Experts of a small language model: 80 experts in each of 12 layers.
Below are experts of layer 2 (counted from 0) of a mixture-of-experts language model. Rows are named router (the router's row for the expert), up (a neuron's input weights, with its number), down (a neuron's output weights, with its number) and show model dimensions 0-127. Each number is 128 + 32 x the weight over its row's rms, rounded and kept within 0 to 255. Numbers have three digits each.
After each expert's rows: a language model's description of what the expert responds to. This comes from a sample of Wikipedia text that the model never trained on.

# expert 49
router:066170147149153185098088177160126143104097113152158140138103188137106150097128144105134166101106094100144141056179126131133145160091148107079129111112093096164107153154079118127125173126172078143145115136183170101146105147185141131096134112181141190182109129098103166132177128127113155147054132169165124100123114055139127192107102160122068109109063128162177128100120092201113129109140
up7:162177060107197122161095114130101133112124114157090144052103164118131151099116073069131175164149135082124128132109121124094151151147204127143123128106149159148070177166139154198127130087172115127127178084115143117079104124137105108126180144127163213135175071167118114159114144098077120126075158100135130071100109110184140192155119137108095115169163147111164110121174100139152115156141
down7:097091179100081130185134148145059126087124179138150113170118113123120136149080117138161162130125159166148121095120141135120110150091126163121083100037145111127171137115135111100117094146114169132116122172094112167125162071066149140084157186096129117103144104146111141128133137125103121116216067131139131183198117197154183144097158100156107132164085175182117174090072111159151129161093
up8:109089145195094153070172099104094143127186128096141111132139156115124122161131142136169140137150128090117159096114154140146159158146155058147101117145129139164142154155138113118100163146114130131124165133190173191114111072089149126060115116152087120112113063117118150118159195117164090075150057109186118148129121090177108118151140124133117124162118139169169237089071101156167138164181
down8:162114098165157147150101098112157101146156060084088162152128056085097122124168118072104127120141095162093129072123146059171171102084093086159171120099204151130157126119064102133180179140148171117149120122123104110163154125166127132152133103138110125129138151098110089168106134140148194161123126099160137148192160144097113150183152112217185114112087110147144112125159102116098189138096
up9:104131153123161143108129177120186057174078092137149139092113216125137158122117071127177110110155118124132155070148118115077114100099119091161143052081173132104095119112086220124119101100176143138151103086143120117169066098186162145139158125080123120127090113138144160121131151082095143090117161193096093087125168182137159120164082123159143132152174113138126143147095150151153139168143
down9:140113117136108109169166110137109080130118102129099077097108114123109150177156166121101146106136154125116125098141119156095143115106125156085111147130127124168217078098107133046177145136182092119128099107110101131139160148118104182095184047127076102113152162162108093053123128146137136188091162076091140127154123116122054138109112133120143066106131207140089201114135139160172069139154
Description: Single opening letters or short clusters of a lowercase word split into pieces (c-rypt, c-ruciform, sp-utter, gr-ant), plus spaces after and or with.

# expert 1
router:126146155161124151117104136110144122171136107176160162159092207116139153141074103127112162104059095099085161062161103166121151129087127076123123155167125127194168174168113087093187166112140105171129127154129126069126116165155115167092179120154183159127089143155083168148123164114094107155158119154096181110130120112147070129103084120112099102078099093135122092087154093195060145119119
up7:136147157126126104102144089109064137146157098126134109128217156124128110151140127130155106130108146132091157126122137146085168159155101115171137139173163111133149109128136127115170174119105100096167096149103137180080105141155135204202138199125175170151185103121096124112129132120138040155099154195160159146052125075103106101131132123108110090081103113112120090159185099214119166138089
down7:147096146089135184115122135148124122157139116154088127107117165149172124099152092091080086140130160174041093121121188084102125119167170171099178137126108116109113100180162092135161077158173184114141089106161154082118144145093150128159121124125130084153146157126131184213079142111079127154095124159079141078146147118131165087114086129155111158091097128158140199162117124139088102180197
up8:132111142114083140138074112094157161164112117121094179104131159146140148058163136140100114116136141142150178043203140170101096096109124124209116179093096099141176169141178081105140118140158128179110121137170122107156110166147143127069174145155147179063106133073123134184138159142124144125161160118125127121146071173123154107166092164156147148173141137145088136110167073115166062140171
down8:157099135199144093071095146129114143118187027157104121159161120147119102148111141138135104132072134099125117103153146095123132173183160133128151154110166079070096058144119124187113119144146067139100173111100107107085147168122110115070083152139068110139133161139111145117121118180178168135102129101146130189051119069121205106122120143132120150115097156175137134128062153152158141133130
up9:130094181078039127021129102156098125148117069173188119175149162143118142171142139153113124092110098079113134159087107145047116128129109117101116133143148195120101163116142126132153158103108099145171118131120147107113098115082120164131120169152124134094124138185085087150127102160110153196144185127132150102160163153085108144141140138135161125134118113179113174098159161149199205113140
down9:131122112109122171158190112114107084135180148134149127211156108101122143137066126111089110134127112119114129048122158146110104166072064172116182171149132126154137141090107100169162124139114108074184118077064127113141127185130088115119075102198066099137162120141156128091141127126124106188104099148101130134113167126109189181135063087137180161128093156142090116099121185089112122135129
Description: Sentence-final periods before a new sentence, plus short inner word pieces like im, rim, ig, ip in names (Grimsby, Grimes, Pilgrim).

# expert 53
router:091166127156119132098104172116123132182167083215146152138086154138161092079090051148089213114098098079128141119187113162127173142123132123122112106139122117166108091140125149117149158082185140213156138124132138078149122170161121162101186085157144149120126134129086181156095145147085167117152125112092136119123122096146064149109106131131082041101102122163149111121166118177090133109123
up7:149167105139122140183107117150099050121124116175155134154129063141132134101122130073156156106158076079163138134078097124173156171172193154140123114105125126104131081082116116140115149130144156139093135126166062086114139150145089112128189161129116109155098130138125108153152148040132129122101176081191107136114092056126101116177086185144161126173176070135197101142121137087128174131102
down7:099099174103143088152124064105097076130150108137091152133200155087129105071156116230131116130105230115123074104187171098122106110157105105113115122184095129124143113154145111128134136138108087122179110110148125120117121125112124113188127110142121183088074102159088135066129139109108121126181087168064181136099186150136154128189138098155154125126116080111125133108110084160124093166131
up8:111135091073146111107146088081132163106142165193114210117181147094155130069100122123076088125130080064098096068115167163145126105111130116066099120117099161103134103106091147126145127062118096149160127124197190139117193118142117145135149090155139140126152098067112166129090156144110162123129113113104152122100118138145197077086152150128066137127131102164079127147145158136080146053127
down8:193090123136151133142087153078110105121117077096105119093107145133161132109136133140135113144192117137111137149138120114102074141138138118088120111122068164163166135115120147149109103163107143203220158150096039132110160086125203105146138175141155176125098151141164084117125102118128112163099184153148129163065136140140201060077186154112112141108087190133153140157141148101156091124167
up9:113098195099146182163109143134112111159154143095139144138128170114167122155148223129156168099149117150145103142120122147147149080173096081157139159152128168146105081165154180120117118169181153135101140122110127042154106114130112133199094146116129084137156100133161090093145127175074116133121162121180136097141130116115129120135172160138161109051189156084104157128099064118191169137053
down9:119109086177064108149098099156084088177089122178143195132122144147094132114087118122137135102114115113145143126186083094081149127122165152195107122149112160123115093096087163159083124108128077149144167090131117145139103126124141130200080080164169085100161089186112104146159138120098095163171086078051132136106165040079151120095146116147140134151127080128098086133181121146101144127159
Description: Sentence-final periods and third-person pronouns he, his, her, she, him in biographies and plot summaries, e.g. made his debut.

# expert 44
router:136139162123163140109136148114125124118163117167136149194104168136182100110112056110098191114128093072123145128103131171062154127105187095123125091209124131174129169143112113116132149115120068142164137159121136106169113173180166195118152140145138138134072140171109154144103169088102100093129109131152134120142101118136074132059054126065117142057131127131124072127176129157093192091108
up0:086139146127161171181090141100107158088085116111111185140163130142115113096147159125111128070130164161077180082125110125125177134120139111065111115098128067091129113138109102130061161117123098106155151105169151123119111144076133112132186183181157132101143107132114060115092090107187096155100155122171198066156092100123164128100136143115147101153102165186185089141135188106165123183162
down0:136112120136132152125097147178079137155095130109171097119108085101175126061084195104134061094172080131172086140087108147158185128150160131127104104120071110182121125142089100085125156125062123101120144114159169085108188172134100117088180134126093147098143121098110113076131142092110136120099192111171135196150123141142179124190158117194106106082164096158152132119154131098105085098101
up1:164099145124211152117116147097099141112166140170122136163137116078116197096168133142142100101104163039101110206119140092074168135109142132142100140100116134124088120066110168110149121158190147142103159094118127180079119182126135164112131149112143132164150165101110110116127149162062146147107050137132147111120139095155164125131154070100100177065150123095085089163152134146151159162202
down1:175127110126089083190162076200076155186094111156076153155139134165171118110133120138142145113168149173153139134141127135123159099108192102070144118152078139170143102182123093119092111111145108126074135124178107114152171091116112135086143156107134080178123085120088092122172116142151065094148199160128172082139160154123085130098097097138111092072100100162122151128130128206159142083119
up2:087125068194145086128081157152126071110126135158147177159098102131135142188139107174094106118121091127124140162147106071136071194126093156174145080135106143192153142068199120177094128137080141133144161173087089061086162070173124128096130055149099129161094165137104121150148101096133137134109111109114111128153144144154129105169190146133121117112131118162143131154120103201099156092145
down2:101069147139080158188146079161118051106155134143148112127083153119123112113066144115139126102098121145122127126122140137118091060183077162089121126160136098158121134161163131125105105135147067123085158098137105170100100129116213143169098142184071140119224119114092081179133151143142116171077156105068141138110162087160117159138169138161109114154142125165124090143165202160120126143159
Description: Middle or final word pieces, above all se and sa, in words and names like Database, Airbase, Prosecutor, Chase; also ize, Force.

# expert 15
router:161099187170139123127110159152133085121132149160128122218100121135121111113100085154097177116091103081057135091124109135127135198144139103096134118166114106184131113254129111094158165141134088153167133134132100083136055150138140184133123076164118189147166145160090157167109143100093147140145095109111115117178128134131115123056113170108134135125066082116138095126162115157112160128092
up1:103155159144104131116161114130147149158171126117159124111145139229115109157138121163139147104123069122106087135118143158154219107178115142145140069150132081217112085175073107104140146131091055150157099149095103154086163109104099139167182147110162102152125113167134103152148160114143172080169166130110168151190136142128145130069117062089065150113169160098125124144129117159135147098156
down1:138137109086171109123111101155073114144065136149159180118113136170138174138116114128112146182099130073131097103090064083159102161169074107079113174117105231117139126098180119164156095139089161072109157147072142106149114124120122120084091124092141131148149113155060126103083089101198097129147077130085093109080094070145086103146162147126152128131130124142100121143098155129162185099116
up2:120137149137117115077099096153179118162107037143173144213155133160128130091128132150120158218107150082150119155111125108068112119152122152117133136100140151166126120183119073112141098125146165133163093054133103127099132131124146174112102182151122171115126096107115136151133127079131168139172153140205114127120136104143075122121196110191099102145162097114127119157102060102095037120102
down2:159152164091199185152128117118120130116118184079062133084127134138166068151118146153129184122154148149095125109133134150171086121086151085126126155118144061124075074132115123080125133141139112000110097146096104100141139125102126067131132129089153145213127106093119146117126123115139119127129195123098180151145151165086207076111117102113133156158148150103132103154092139148131100174132
up3:160112142094119101152130089105129130169143146200148074121103149083133151109119085074208138126184111150102128109171111147122143066055144095175100172068131127141055136153176135128080144126099134109165161095161137130145172129161173156130132130143169136102178163154135147181145111138096167108118152135153101113147185129139142144094103067108111176150175146057098073186105117130111183134101
down3:073101097106151111127130119171145105143138145119128109163113133102091113127143175073116149153165157106167128121145155125170087147126144135105076103132169123123145051117156126159178091087074109177153201159144139170170154111156142106100180090130131191089116129149147146100140116172066100109165169111093138090170117161041170163140162114125101169130153097106147195067088153133166138182076
Description: Final y and -ry, -ty, -dy, -ies endings in names and words, such as Petry, Faculty, Dynamo, Easy, Seychelles.

# expert 38
router:156127126138126141120140160106137115105150140191137157139091192131164128136095088138074179069063107073087143103119127190104145146129135097130112129137131178192120163150113086099160161124130117122166151102151157040099119146133140191091158151169191142133128157170092161139129167069121125119128118180085197125129123116138053153061131124096102118107080102141156087100176107156102159081111
up1:219138101157108148093101126108123135086078142157120136111115111096149167166144135111088125158110131215142143188122103197141148142069186176112135141133154119184101150167119128149094077114093139119127110150124111118146140085107094121113080174115146163141118153118126140133150178149137091103135091129038156114123186071108094116102156094186128126102126147133126075092135098086129056064065
down1:215107112102155174122119126095085147141159095129129140079177140127136172123196124159122131106164090097063127156147177143101134080140050114095115080140141148158110154164142143101144144090141178127184108147162161166097119080171129159200090141079123104119103158086132125065175107122102104123187106145071131187138103098087136173136141119123148118136159096071075142113170170092144131110128
up2:137156160111166141096143145065207166034163131154115140139113154134159133090066133103112139135105113099125100146089159141244100139156115106138110078114167057130140111117105124093174053125095118118135148190120172053108148123147133158065138162147172144090105118121095144130150145116142082195145119149106150091103150122112134098108132113142103151103075097157129112123148167159107177108112
down2:113095104149166120147124157190117086180134098126136127115130072146090120116142118127035092114140097211148102156204183112120136149105171083133108176147128098086125155119111146147105121141158098128095151127110111146130132142151097099042123107123106134098147118121167163092150080088141134105154170100131129108140186161108194119114191113200075112189091136110104096146138088137125075169185
up3:110122115147120123130175112089053111118119098127115102115132128148170125109113151167070208131078107110157155150077143146114116148102135128120128134092160114120086175129120106124127180102103156120151155107163180079162141119040111141111104136180158086141113169156081097118040135122115121092179127134129142088098156111074107174075160108075132090140093101227121089129110111090139128062083
down3:172070162081134105120120053108121149075145159143067076129176123140114085079165141088105123115131115155111131105148181122157181088133119113159125092174155147133131125078133132084193112113172197136097093027090144141142162156116121132112095117163138160094115120133162115098181140190153137176142104119116106144141166122145086077139091089166141160103132162061115078126115159147092138136174
Description: Suffix pieces ending a word, mostly plural s, also -ing, -al, -ity, -tion, -ible, -ious: dyestuffs, extensions, animals, cession.

# expert 51
router:106146112146135169074085171155198128147091177117150157112083131121174141153086096117149197136124118123140149098126082160115185105049149123132117142160156153135117104138105157077177103069122105170154171121135181102222117173197156104136114082150138106156097148135119146119146158102081107144126111109071184082176082085145131179090112158105096106088129121123168095112115094154123147116112
up7:118122155172121122103112132135082157164113118140086111133125114088138080151081111130110130184155119088135132126120124063084134184105152097174146081163172108145160132135151130179122140062115123101146121139152175099209064158175165114126062162130147112141146161125111105140136084075140164169134146138107104069094076140068159109143131186105024144178119118147096127132107133128149102104209
down7:133115216133130200132106120147114154088113152122085106136151084069116157159164129077072154111145144062094072122107123138134093134114151104162132163180128117149118148060155119106155156140080155063115083127087119158168134182101136153168102143136084168100098143108148068161121082093104139182128161154104137111134146151141138112166103102160092159169091116135097099205074094142070163100126
up8:153146122168082088136086128143171136098134185111121099092170088086101096119142129115128145125161130171154169154110124078129173133143080121145096073156125190108128085131153163154140140179176107200102154155158103112179091180095100136148142149098147150126093077200080124160096094134126218117214107107143148124155139107134088121170104164113159130097066149131151128125104143129174132160067
down8:089133127109112132090149146107166109099155118172153136135114129096100120071156120098105165130201201131152131153097141126158107137114111102143112085097120111157141121151194125114151085178133152083064128097139134156156152132101113092164126092135137137089103079155110118096111111185062123110204071109108125128064164146062099117119132158091172121076164107155070102152093159233126100115091
up9:189173125167119098096082144110108126125085138138138127100139086100169132128183072133147072102124179098117134045095144125080152136114088161074161152119148105107136114120124107076090085188114140125171143155127098083117166108084090171153093099117157127132171105146116126082092125078114164127082103117102130097222152080069112099046094166090123173131127127139134096144106111097141152114173
down9:165157167134147109161120069144107118146109116122149164154093149141177081116113109136124134100132144144146142120097132124099122178113139184118164179150149125110173138191192157178173086107123056176137099179105103078138160159088095090112133166138152105164139112158127110175126147112087095127105102108159083128051080104206098159144205174109166164146130123162172083137129102126119100107203
Description: Capitalized first words of competition, team and place names in sports text, such as Super Bowl, Cup, World, Eurovision, USA.

# expert 18
router:119158172142147128138158154123122137123132102123212146147135157087136107055105062140117190100088127125112126133124108145054143156122158086108122103140143109165134171199120114089128131097128088129199156165131153079166121114128129188099124137173160129126087127137106133173172162094141086126160082115154176103163118104120099154066103134144052086110085070134123100124193142155054180144114
up0:142201147092115125051149121130093165109104178186169163081097133105149175088137130095189109101146117095154162153121126121156130145148096121081072116135138143127136182144136073176100101103089133142124202110053103100110161107166098145095095125130093159150206142108134135142106112162113152204131186130107194096110157085111146146081120134049142111179115144138130108145142170117123108128125
down0:148156104132109145116120159146179137191115141164091110126077119145105123114110169108126155092087123099101140088184125170045117148099173083065111149151097113082167116189124110175098076131096181150108091160097058132133124201146143163123094059109129149123060153111077139141073057106138101153139095131106120089139091144083124120089163121189117155120140138105089132140109083126116128167129
up1:136124154109155094111173172149170065107111137115089121153114067118174154116081117120172062082106157133147150185141122137109156101088138110133152111179144085166125175151145113137082102101122166105179153128109142159142191117126151187128193139115165153139101160136050114198173197146129119066161115120166098126196130163135120113157161168131115102147118098164174161160163169115073106128132
down1:137129094155106147154112107099145127172154132138217119106157142087169151142134190152125150135196087092139119085165143143227135156108106117080119163141130125127130131065128154132160127166163122109148107118159183129088077119115130134140100134162134158122148084054124097108078080125090146129095102124047126087057176149143152148143039125163157129070118094131106116116153099139182133163112
up2:152081149138120082127116092104174138162142119165112114196147169022136132119145095159178116175176121054104147132105155189143109175141117168126118113146106092142140145129171123126130141130095081099187101142164091115169156093096169090131143136095130144143141108128161090106138136115154105156095091191129162150098109125103097192145127099112012169132096099167085153103115132143182107145128
down2:141070099176156101118108186116027167154103117079122120109157165126123156147185075170128197094091167160094102066116123103109132083177135098113139143116145136077099178107165145120136116139152091144131107123103150156089175108171063191146136131113132129144171137127175076171118134159135117123167172099138085167078142087129146103160132110137134141115103201112095085140112066128163103147133
Description: The word of (sometimes for) after nouns of role, title or part, as in Commander of, species of, Secretary of.

# expert 3
router:116147167187155165127137134105145140135111117200154147160124190130172139103077105116105142115093110099064166109136106166117154145101159100083099103152142099169162123167112089095201158115124113129149121139135123085124131152159111200101189080165193140131087146134093198167123133099097111173141107147099147110158070126166068146093084127082108122055125092158145095097161133180101166097098
up0:065079077164138133159074056087125138068121138161137104146139102137124173098152168141127172129099134129145139110055126085118164102118087106186122103089111137127097088041138137134163130114189052134087119139108151120137145116129167151127139166182169119151112162132111135139110128092118152164170091163122115106175132129148106074110135132049169129149070138081175107127082186113159136122182
down0:114170124131191097110200141187185115137123139100111092124113120127123129082110148079102112075134180113129119129105181113183143062098065114140115124139143065141111141106115131165175067168126178096164192160084172123175072140110115136135120104114214122086151141083093161135128103154112127170135102124130104116052138081133148075129150186164142152072143105142162120134139109116146111130086
up1:113127122149068123151183095107122172074073181138166128174179133124186102161149184091112108086159139121126157123090111112111090152138121178208109051099126165157135114172136103060153136096140196147125132150180164119113123134149092189178114113151129169134157075107111117132115114153129140076094172156153088111193133143099100112134130098143114071094106118148155065111136127155093133150178
down1:194120134108142077157121163087094143185116094101137094134122141175146212144111144181178141148162161103098104112112109099166143073096099200095132130134146144173141086097119159150136163138161098116174092125145144134102116178158114075127087177158130134164140070129123101151121169104164133151147127152113113118162106235140178171158126090140149119155065099086141123149160158122109050099134
up2:101136132125177137121121112078192109133120115210086171133119182179093121131110157138151138141129130113158116139132146082159166158069143116125155130123146123082064087168082157096147057091138117131133142103128099155147147079158122108089152095143175141162125138080126147184116106118093127184128165056110121088153076142128148137155111254149128115148125167110046121138154157127167118094124
down2:136108132101147129096115157116114204128140158127110097086207069073156171183149133116141169145133151172135174062153161143083144133137153148147129117145094136141151185105155079118182132129113118094103115103120093085115128140095160129154187163162165085204150168149188127122085168104074069090092152147120112133079114134129065095093181121100162156105099118108139163148113157184162111126155
Description: Short fragments inside foreign names and the possessive 's, such as il in Vilnius, ol, sk, plus decimal points in table numbers.

# expert 22
router:139130141148091169103096142169170151112085138142150156114119122106116112092132121138135140124113066094100161056191123120127136127123173123113182140152110095138148129156130099116127145108163151149194115141107174133133094167145106161121151047163178164170098132124110143179172167084111138149141101118132169084174082105145082128139105173111097078101085091186192082051160134191147152055099
up7:090153101156134094103102123079147065112130132099137119104152103085140143112153143148115075213160136133104130173146100107117153159111169111133186122065141074097164148126155099148168125135181118192097144108166151070114149092113179087135193129106134108156130124126143086114123142147101080144113114160076185085099122155110102118136155197124092113032137126176118051161124117166117154112080
down7:169132144140179159113171139144134113134154153187123029071165147158136088170184086151141132150123102081114151171131169073115092135100120177120154131175125122077132192124102147125093111200123091132140118105121148092121164044119127138174169075104122086184117140148166120116090109117101160086161178154131127101136140157140116184117090155141145138083150098095135145157107138156122074068170
up8:137056124138107099080089139131185142115105104087153105075142155135137102085146163151056142108108110159139135068129077155125089112125146114130135082144112167091070025092153096116148066123135137130201121102142103102142104143181103138134110110141102144150089193133102135157139178115136187099063112143116186130146126158093141133125153156126071164157114122066162149120106134078154077095097
down8:136145163132081121102125069108145183133140113125107091101108186125140083150096118093074160212067153113088143104115093115133149144153130135147149200161144068097159131098135134121137069131128085163124076117060138128136103133118079165102206129063124123069156098104132080151127159112123146156067131162093164151155151133116178144120138108218106126094116194084134131157145140100126127127096
up9:107103190145123165096122100093106141138186121161134164125124146115142130120129110117149107174140087113117101148113204143118196156098183145179145166186084135139132147118185157171126176091146129136159082133146169149119122141149108110185150123145158163089106142131195160166139122085124103100127173119176131105143134125127110143168240160128117167112143156160169166116082147116181206076183
down9:109122171083119155103153122117112144085111024054186165113146126146170150084160107112092090167150183136153180147116105150112163148112117148171180148152195155126102116127064099119110111112154090109129142158098046176114102139153164099122131113127107156160122107173131121106119091124122187104135148108115130165151169128161118103139151070171146097151069101180158109089126137150178069125078
Description: First syllables of Romance-style personal and place names and particles like de, du, Val, Mar, El, as in Valentín.

# expert 16
router:121133144144149142079146104152184128130090132157165188194130177102149108121049115137153161123123106117057169097120063170084169106138150114090117074136080098190128131159106128078154171127149127137131101131169180102122140129181123119092107059182152154152115135127127146132136211100130132132132107132120142117143089105158129159145054190142108153104086089122199086124110142191101126104149
up1:147141149142096159113147104082152114165141140128145144114122182085147097112118187181119162109082139159172160124143122200143139053119135144187082178121114083152122142160145089081121169097102155117144096154028103129112127105115178082084211063122098154173131146182154087164133105153105067112149127151114130089114081164197122094128091149179120111111138103152120162119128131124105120103147
down1:129154153141116125094094162125136142126113120144105132075101146091164105144107109175103088155161147168175154140143136090160098133079196153158141117074153168111113118107094179196106152191131117088135106137155102181119116166127101163160185151114145092146161183101117130115158116181133127104095215123135172082141112115112154180116177030067099111137115153108067153159154093161169137146101
up2:168123185119114102133125139083068134152127087087116141142103117100135141124132121119149114155146070177136188169126113074107030135099165125089172141117122104163141144053084151170103070122141127158147160202186128089101098108154091139130105156130112131159134111095087114151179107162125109120091128128150143092128206093168150165131056066128104156158114122129148124171148113133113198180109
down2:126152113108129167097107167112066120191107106113159144103141158133107117137117177160130071188112103181141142176099127104168137119118096157140116123083144104106159145138150073130151159203105134116182174168100173128105145130185068116114159162095084067094085098139131121159132131171059114045154127143130111137115193123118146103141117143154173100143138093147079171162132165094182053130118
up3:110129038138127173113133136108152111189111135121148157157157133139060068117161142195093165084101175115104095103128091144122124077080111104058155163153116093149101128130112070156077136124144095193125099091169197130191117129097094082157147138114167139108157100120134122137160115120153146162134099161143114157157143133095138149140089124104148123121089148147070133118204072187126113083076
down3:186153138118125151167105144139074136155085099164162095143122161159157141096078159095207117162134186154156113160111162143088151137170092128125106132135169109061208101083129148080093156199104156131138114124158138069128109140171165122097166203174092148135147098173132112121083166136103149085129181137127158123104084081149164106143198097131120095104161149111121153109125086101133081145139
Description: Single capital letters starting names or initials, often foreign or in tables, such as W in Władysław, J in Jüterbog.

# expert 56
router:113125128135137157128124178151132086096097103162154162176132187121161156132055113108169129113096080065110169138167091161120153120114155125099108076142091119173136120149096086098131160110135101144141121177191110116115112146168137154054144108157168115124140199171123164162122171114089070140163138128144193104162079101145075181111071117127109081087095089170158125096195105150104131090154
up1:122111090083044128211110076118168133112134111116139163122107167098155179093179107072133097154131117144074146096135161154116161186110126104090178106067178153178070111103147096105081150127121098162109158133092078145113169136188138100103131126118088142062143145151132140170110135162118120149064161109130148073161154095123153093087096164142141123162141147076128110123110148106154193088139
down1:188123149185118134133086084150165162147133143118164090140101144175128118150079173141105076145106082149163115073091125103115114122150094089114130170197152159146086133107141096111104079102135106089145132086118156132138130189093178227163176096151102113174112089136088091146120143180128136065084128163116133076140109119116150188131072103117101180114145128116051094130118153119130090162109
up2:134147087155169096127083123107116113152125118070113114182203161198077127155083122173233104101096119122148136120112102154114188152110112150067144114174126154088201118134154135124099132105119131110146090085119117128100187137129149106121093126074129104129084097140086155105145119131081130130133119175163087160117160086181109143092121063136148122165118148133169161086084184158070128092102
down2:093121166135130137119127143206133155089121174160157132125088168111156117123174128160131172193097161141149114187106149113180092125132106137112122090107127089160110124024161166178114131158162176174153148130122142144141138150139121118086137130151112118129181200113181131117104120120218143092145171174103102127110114169078164125128103141109129117113143085193105120107145089107189182151203
up3:120150115157075121100120138112106131147080157112054124144157160064166089126146167101073143122116107161129136093108138179017135139125133166110083144116116134140090120097104124154067150150085175179181135136084147150189096142092127160124153153180140079094086163130153141063128088111082097128125138162163102097142137149127156057107119159174168139113085110128121147061107115093132125069147
down3:170103085043111071133134140105172135123107099129113075189075104100112118160160120116120112170071134119126150135140148126111099115166138149152059136151114139155079156132130113217102126153137100109162151141132158102151129100125093124194119089136122178087096154110125087121167149091101140127109069187193078148151139066143201128098151109078108113105127055137114109105115138137052114130106
Description: Lone capital letters in abbreviations, codes and acronyms, often after parentheses or quotes: FS1, JSmol, CNN, 1R, GMMTV, Sverigetopp.

# expert 11
router:175096168157108093117154197184113106144101088125177141137115157100189158144098115087139101144112113076073153085152087112101124152076132134158100129110132175111176091184124081097153112118134138152173135131158163129135113160141126156107181086168134191172145142134093122143106177122086178131147067125109163056178147129153119206092106160098118111143080087168156125104133107145118146071079
up0:085142089115139129125107164122126064150133101136136102137186114141171151104143142117166150120154130133073089128065072111118147157169137143131176128070171177106151103153125097105098091110125101173122103083141160101115139077097130166151094204123146189107152123127120116138112122130149106029109087163087157110192155106126113099113121067153045109188072102117105081160114126144088151076147
down0:030110103123182094138148125139133144118130092161145163078100125096094113099110125128084156118068108141045072132142184136166158151155118095177149174178112087114106185130156152166115130144135094100084137081118089138186171119139148119166160147119151127139132044108114152144091169113108120134138134154080153083153114227122153078105132106124170156126147110102092122105138160126111127159195
up1:089109142125171168162156063118112138179159106151127143116122123133099140145173157103086113055143162117150143111179106125140126136146139148161131183120124131123189142092148172113082174084164067130180177154124115122127142083131189112105142141131049183084103177076085116107125112128126175099082130098155103141123112148179068108096067121152100082121122176099094180098111100186121168097093
down1:196179120105090133139137105163018122133155042115120170070126180180145157155116170087158130148168105155141131102164170198137133143108131153140147155153140092103138088126140144143149111113110127126156148096084115128152157160144158132123142173098113166162137125109134131116151119106166118104116110126122073199097093127160152166103057131075150069097115116134156126098168113062165143186186
up2:106178192135146124119104145143195145169146118093164142081135170145142089109099081125126093140116109134159132094101135119156172103107153124196094083180112115166097130175164068058112131129112120163101096123113165190150103172114091116193125139114063138186147149052143117155105112122114107107174091184140164113168150147126116145087192193148107129136106107167143125122125172065120107083132
down2:135078130159113108167149196189134059151113063103109078097127147191151123171144095177137011154128102135157141157132118121171103104100149118146105176101104143118122135095162153137146101119120123146136094145122138179124107079123107126158148184125084195123136120120124109128104116143166179112099085120133160117132119143113082151034113101174131158097122196138124118126104168101189120062130
Description: Opening syllables of proper names and surnames, often after a colon, hyphen or bar, e.g. Luc(ia), Flo(yd), Fox(boro), Man, York.

# expert 36
router:177108134168092208086122139154126149112073157113126150136135139098115126140130114120092193066124063115126163134150077217084178118147147088151121046133120121150180118170083098093138159110124120168120108160185144052126172138107127110146110152154157163155107165148086148128139150082113106135109113156087176108181100068117076149132157136127117115100148112156149101119198114136111099069133
up0:154129146181112154125092145150165128135128147097091095108140133084093213161117087129138141106150080113157179132140154122109160116169106108151144103165136120087103146146149080105112127102073128189089108148154097181215121143112135134151095119160147100083097170116107160137188164181072142087081132142096121178104180054140148148207140079156142131088139174129187096089147129108140094153142
down0:175152073096116130128228095053087131025163099147142100114138142119131114142152159123125082147147052151132094135117112134148106127154137132163197151125155128127135161133154163113095193164131161169106124124154137089120113139163139096217136156130139119166112128172125152172149119089128082098140183129123084133142187104112155076141194119132129186155158138115115083132105178104118121170135
up1:159133102125181151168098118121204117119121156091071115141117109096153170173120107077097178047067158124129102170123105106112139143131184162142084115107147102149184147167163126089117087147158147113141107188121162090146166150094125122096186165129135161131158147124121066191097109154045119129112180153101126122144117160065121129177177168139100146121155132177137132102110162130094084077106
down1:165182141143092169126128120163130130115129104158128165156159103108112112161092156112197118167088094130151107172045111122087122103194112176186163119154133116091102165124150149120130118162171131141110110118097096144114176102170140177167084125068157145063103178119110142132149168118135156124120022101156157111126084131144102108134181102171086062168109197112109137111118084109120124167109
up2:128078159164089089142096154146145191092136112113174101127195080144116090133138141153154144093139134078176138122118125178148083156173137131093136078194120144126128113132153113146088129113106101092168105105189170116105174133132211151129147096134153135170099090123119124130154174098151124136134103139172144180150126117082078102057194104100095097132144066195189127125170121088095119185131
down2:098162165143175082043109105087132097054196083159116122115088147117188104099168101093111127181156167121122130166151105108113135106131195086164101145135154066077117134085138116122096106089149157115153132170100088132143085122151090078079120106131191176087092148177118123122134119151099116164131100107124140175122116132096132178167138136188147082135161163100131128075124156167167112090144
Description: Words and numbers in football and music records, such as loan in squad tables, score, album, chart, player, goals.